Experts of a small language model.
Size: 12 layers, width 192, vocabulary 32768.
Experts: 64 experts in each of 10 layers, 240 squared ReLU neurons an expert, a softmax router.
Training: a variant of Muon for the experts, 4601 steps.
Below are experts of layer 2 (counted from 0) of a mixture-of-experts language model. Rows are named router (the router's row for the expert) and show model dimensions 0-191. Each number is 128 + 24 x the weight over its row's rms, rounded and kept within 0 to 255. Numbers have three digits each.
After each expert's rows: a language model's description of what the expert responds to. This comes from a sample of Wikipedia text that the model never trained on.

# expert 14
router:139127102109119102144101165146101133121114113102143135123116105098123114112112182117122137125128144108129117182107099108121139181149105120139090096110075090123146125136108140123145122144109140155124152148148118139167149156108089110131106102141131157135129113079125107121128133114120160137139156180162109161118090125135129169099111090152147114167110135113091135087134094095106099114137142131145134137170097116122140111116162115135130122128113138084132116142159142152141156141161131122148134136079152164111093084092177123127141110159123068197104092150116134124147119063103159142
Mid-word fragments, hyphen compounds. Word pieces inside foreign or compound names, often right after a hyphen, such as Saint-Dizier, Murviel-lès, rain-cloud, chrome-plated.

# expert 4
router:111151109137114125150151126106128129085133145138135124159146088106091148161060114123127089161084168161124171132111132114108112155129068181145161118140144164172139105137159144096133113123179080116139161147173078152119111110128140138088104121142102130146202107174137156112131154140128119137102079119142112102160130117114130102138137111120119107139170146136130093144125111165138155141134154147127122114096124173127089104107130095143126145157124120167117148092131148128140150143090140131102111148119148099154115109103142125170103132138158119111119098130133085125143106116103125114
Place and country names. Country, state and city names and their later pieces, often after New, San or United, such as France, York, Diego.

# expert 34
router:100104104174121139122127150111171099119185150147106114168130123157117161154129130121131137141147170143106130138100136152126118098170100127092128139100103142093127076125097142157108098088147104132153211107072104121111105157128128142088117141142096134126157083115138118106113144135150112097157077161121102108170123067131161119136147100086139085127141115123112143099132099172156117152172127151159100137125136143123132104116161104101137152123153142153105123091135137154118139128136146124096123119078140167135132106090144120118088125118119117124126100134136136152155113134145159120
Roles and titles. Occupations, offices and political labels for people, such as composer, President, coach, Republican, actress, including word pieces like -ist.

# expert 19
router:095133118144150120077149148147108185147118120094109135123134115116117118150126135134101173108165121096156137151111143141126173123134143161138137120130123165088137051163118128118152175118169152124159156150188130110140105156170141121109128088118127171123108123177150094142134120147131124144157161125146121159122101126115132134154176123126149150095132125112090128156177132126137116123145095127110159133092084149140086115126109141139111163113096151149138078117128143141145155172119151139114140145120172137142137124140160157107152117111133113103134142193104143103153126142152071112
Periods and date spaces. Sentence-ending and abbreviation periods, decimal points, and the space between a month name and day, as in Aug. 10, March 9.

# expert 43
router:108114110143148109121116115121130143107150165128127133154096102168115170157111116113117112122097132134155138120152127104133111124160108114140114127128062089164131113147112169079112099121122112074120141085132109149143094140148099134163144132111067107145114107136165145082099098114143144140099145128128142193133121107086142124107127132164111133147129110126112105130140118142144122103142127111171110165149126132132094131149174133158157144089124091194153128072147184147090110131099173087102167119165132116112095141126117103132095132125165104121098110094129108116131126140147128106
Surname and place-name endings. Final word pieces of German-style surnames and place names, such as -ger, -berg, -burg, -ner, plus units km, kg, °N.

# expert 32
router:101104122120144120100114132141117098120148136149136110160091161117136143138101123148152144140126159120145095106100134140127121154122143085139086116159101147112138065121080132151116146137142116170147142095147166169153148176135128135097110143095120096174140097136123110108127150112123081160143150141114074182165097085107169142123094136147118099149107128111125126106141109143101123153105146104169140154167088155103149143083157143104138147143098102166138135166155141169116153169166143096131139103130126138128130127103120136136135120111100099184176107115138109127121142134146154087
Generic category nouns. Abstract nouns like system, zone, chart, place and edition, plus first pieces of words opening quotations, such as "confirming", "place of".

# expert 45
router:171126118159182152124117152123151119095115127109111137085100156152112124110136165121152113123142141137109138129116087095130084097140132111117159098107123181124135127103117107223132147151153185150111180165095117106099147105117173077150104146111104108163154104126112118175133110138161133116144125150077095160102086137140088120115142119115093133129153134137122113094121121125126095139130107137114145130171104141158184128095131127130139113106114086082108105126136117141151174170157116136156134108116122149090121143113135139128142142141127147144114152132115129159110125139153103126
Name-initial capital pieces. First capitalized fragment of a proper name or abbreviation, split from its remainder, such as St., No., Al-, Mar-, Bar-angay.

# expert 52
router:118125131172096117109157136101133068184149140136129096121092114125138096101112093107097139159135162134156124145135135146127117155131114132122127122118122134125114082161107135106127144084121114109163102142134109135151131151163109169081112089151095157131160090138125092157114103141111080156171136102129102150124115078096141106118186135115138075124134094082088097116105119129148131160124110129138108123146080107162115089142108125136162160143160141121122086095129145128155135164148145108119086120091136177147130120097132114149138119141113155133139121125100087120163135160163117145
Group and work nouns. Collective or work nouns after the, a, this, such as band, team, company, film, song, regiment, couple.

# expert 23
router:104160145152133115137110124129118101134163141121123108133117113102100144146107126117096149158100148159125149167124162155112143113102140169149125100115133083070118097153141105114119096109122126142121126118135083142133127163144085127085090121123144117185115105138158118123100152134156096124117154100153085090136149114107187134135149103135133090124120125105139111118123143158097141095088137117113090128100118150083120128090130143100140121119111089130131118072195133146130136122144133106130116112135101142120112061054185115137105102120116109174148101131129100098161150137135130135
Number digit groups. Three-digit chunks and round numbers inside larger figures, mostly in tables and statistics, e.g. 2,318, 1,642, 000, 100.

# expert 57
router:127167062121128155133136146149084120106149157148174149114131097162104158117078125154114100172135149139138111106147090124112132165136138104142120116081123098127089107165146139125083130142111105101106110129150114118100161142143073143122103138122144102126122104146169152107090156129149104137111143111140157121133115128132119138113106116144120108108113098167160145100155128153138106108146148150143163131150104109107114155119113180112190177172135136137089135132110118124076162133144180101118139133140133167149145086140168115101114116101112079145133157118131115126159143101123137161
Derivational word endings. Word-final suffix pieces completing common English words, such as -ated, -able, -ized, -ly, -ious, as in generated, crowned.

# expert 0
router:119131156160111113113122134142112127128147144162114127143121140091123155131129141092145121113131149184158132140110142137119103127131110163096118146160102101104121086125147167130136134110151115145115154132138130142133128154114120116102096123137141146196094095099140149137157136143152143133089177091131129163123143047098166182115130094137123115146156092159104118088138132122141122106128101100158120095144137126110103132154129104080140170130115122134083165129137180176098116136097112131081115123133128121116107084114170132179132120089118138156180116177118154101150146120107107115
Non-Latin script pieces. Byte pieces of Thai, Japanese, Korean, Cyrillic and Greek names, plus math braces and symbols like °, ^{, } in tables.

# expert 30
router:129134098121133139110143143127124166142146137156179108082083165095109115132106146089099163122146123180085086112121133122112121138141125101123143119134141161139081117137139122161141112119134109140084143076147166169091126188115134149142079109109130120159147051177091124127090113135152100114133123123118174150146158117109114132110125143105125112163141118110156109099116099121097128129123090121147124111126124145113121101129135157126131142139142088131121192161208162120121138149141137111106126135141159142102117142135187117133139147121134096149153091137150126114114127117118132157
Section heading words. Words inside wiki section headings after == or ===, like History, Early life, Music, Bibliography, See also, Notes.

# expert 47
router:119113131137143112098133121115100129162134141131104116123170164136111114128159118127152142088059136130121145128126136133166143149085136171119127100157087146113134111146143102107130134123155121131135142118157119142123112141181095127108115169146140146120118131146138112184110106132125086102133152088077129164127137131095132121137169147088123091150138098126099111151146130121126085122095101137119161122152165128106149111111120107169138146098107161113123132130104116147128121075173084113162128154180120105114102135127130152124100114140087162110161132154114018115154150146133110125
Table cell separators. Pipe characters that separate cells in wiki tables, in headers and data rows, e.g. Date | Venue, Caps | Goals.

# expert 46
router:150125088123098127070106128127165081144132098122151136119125121154144113163133125134124093158149190127127121138134109179112149152115145105127074154153107131124129126124118175133117099109125089074137103120139138155127146133125134135131093146097149110142116110109145112166119176139150133130146100135132115098173108086147160116117107116104106109094124127089075101107127100103123135134153127109121129088165126117099128122099100159085113157173120138142113102169149113134130105106150126114111113098088150183143152106119106139138101086056105122188142128119138135114133148142170128109
Naming and passive verbs. Participles and naming words after was, is, a, such as called, named, known, located, described, used, often followed by by, in or as.

# expert 63
router:143168125113134118114154142117137166086156153114092113114116110120105156132111059097101124120088153134155140135126081106145153127130112101115118124142131120096127085096186119143125138091160168143115146152144121132120126106166110122126122142080093095131155098181173134095152128118088084134120108132121120095102108118123123104123131122183129111150070110126118137097144164117135112132097153126141139137123128144126119123158155093132138116139141134145129132080131182106144127136142169129160167132154126115158090070118169098148174135122125121114105145098131107122135117110182086098
Mid-name syllables. Inner syllables of foreign surnames and proper names after a capital initial, such as C-iel-o, V-ren-na, Medi-agu-ide.

# expert 18
router:163130082133108116118127130157100120140102159131140084132075088098150132155129126138148118144142151152110126173139109159113147154137127081108115088127132115130127144153145167131138144163136111160139168081128146117169111150155105129119115149135161102131136123084150123147113153123138152130128114073122129146125159104133123175110101069128134109172091129119155133076135132118116166131116098103116138127156096152121144105159176163061122166171139125089123166170125131126139128127088129126104150134124123168097169130108133115108130145132082096140134101104145109120159128091100171128
Physical and natural nouns. Concrete nouns or their first pieces in science and technology text, like water, engine, oxygen, species, aircraft, cyclones, plate.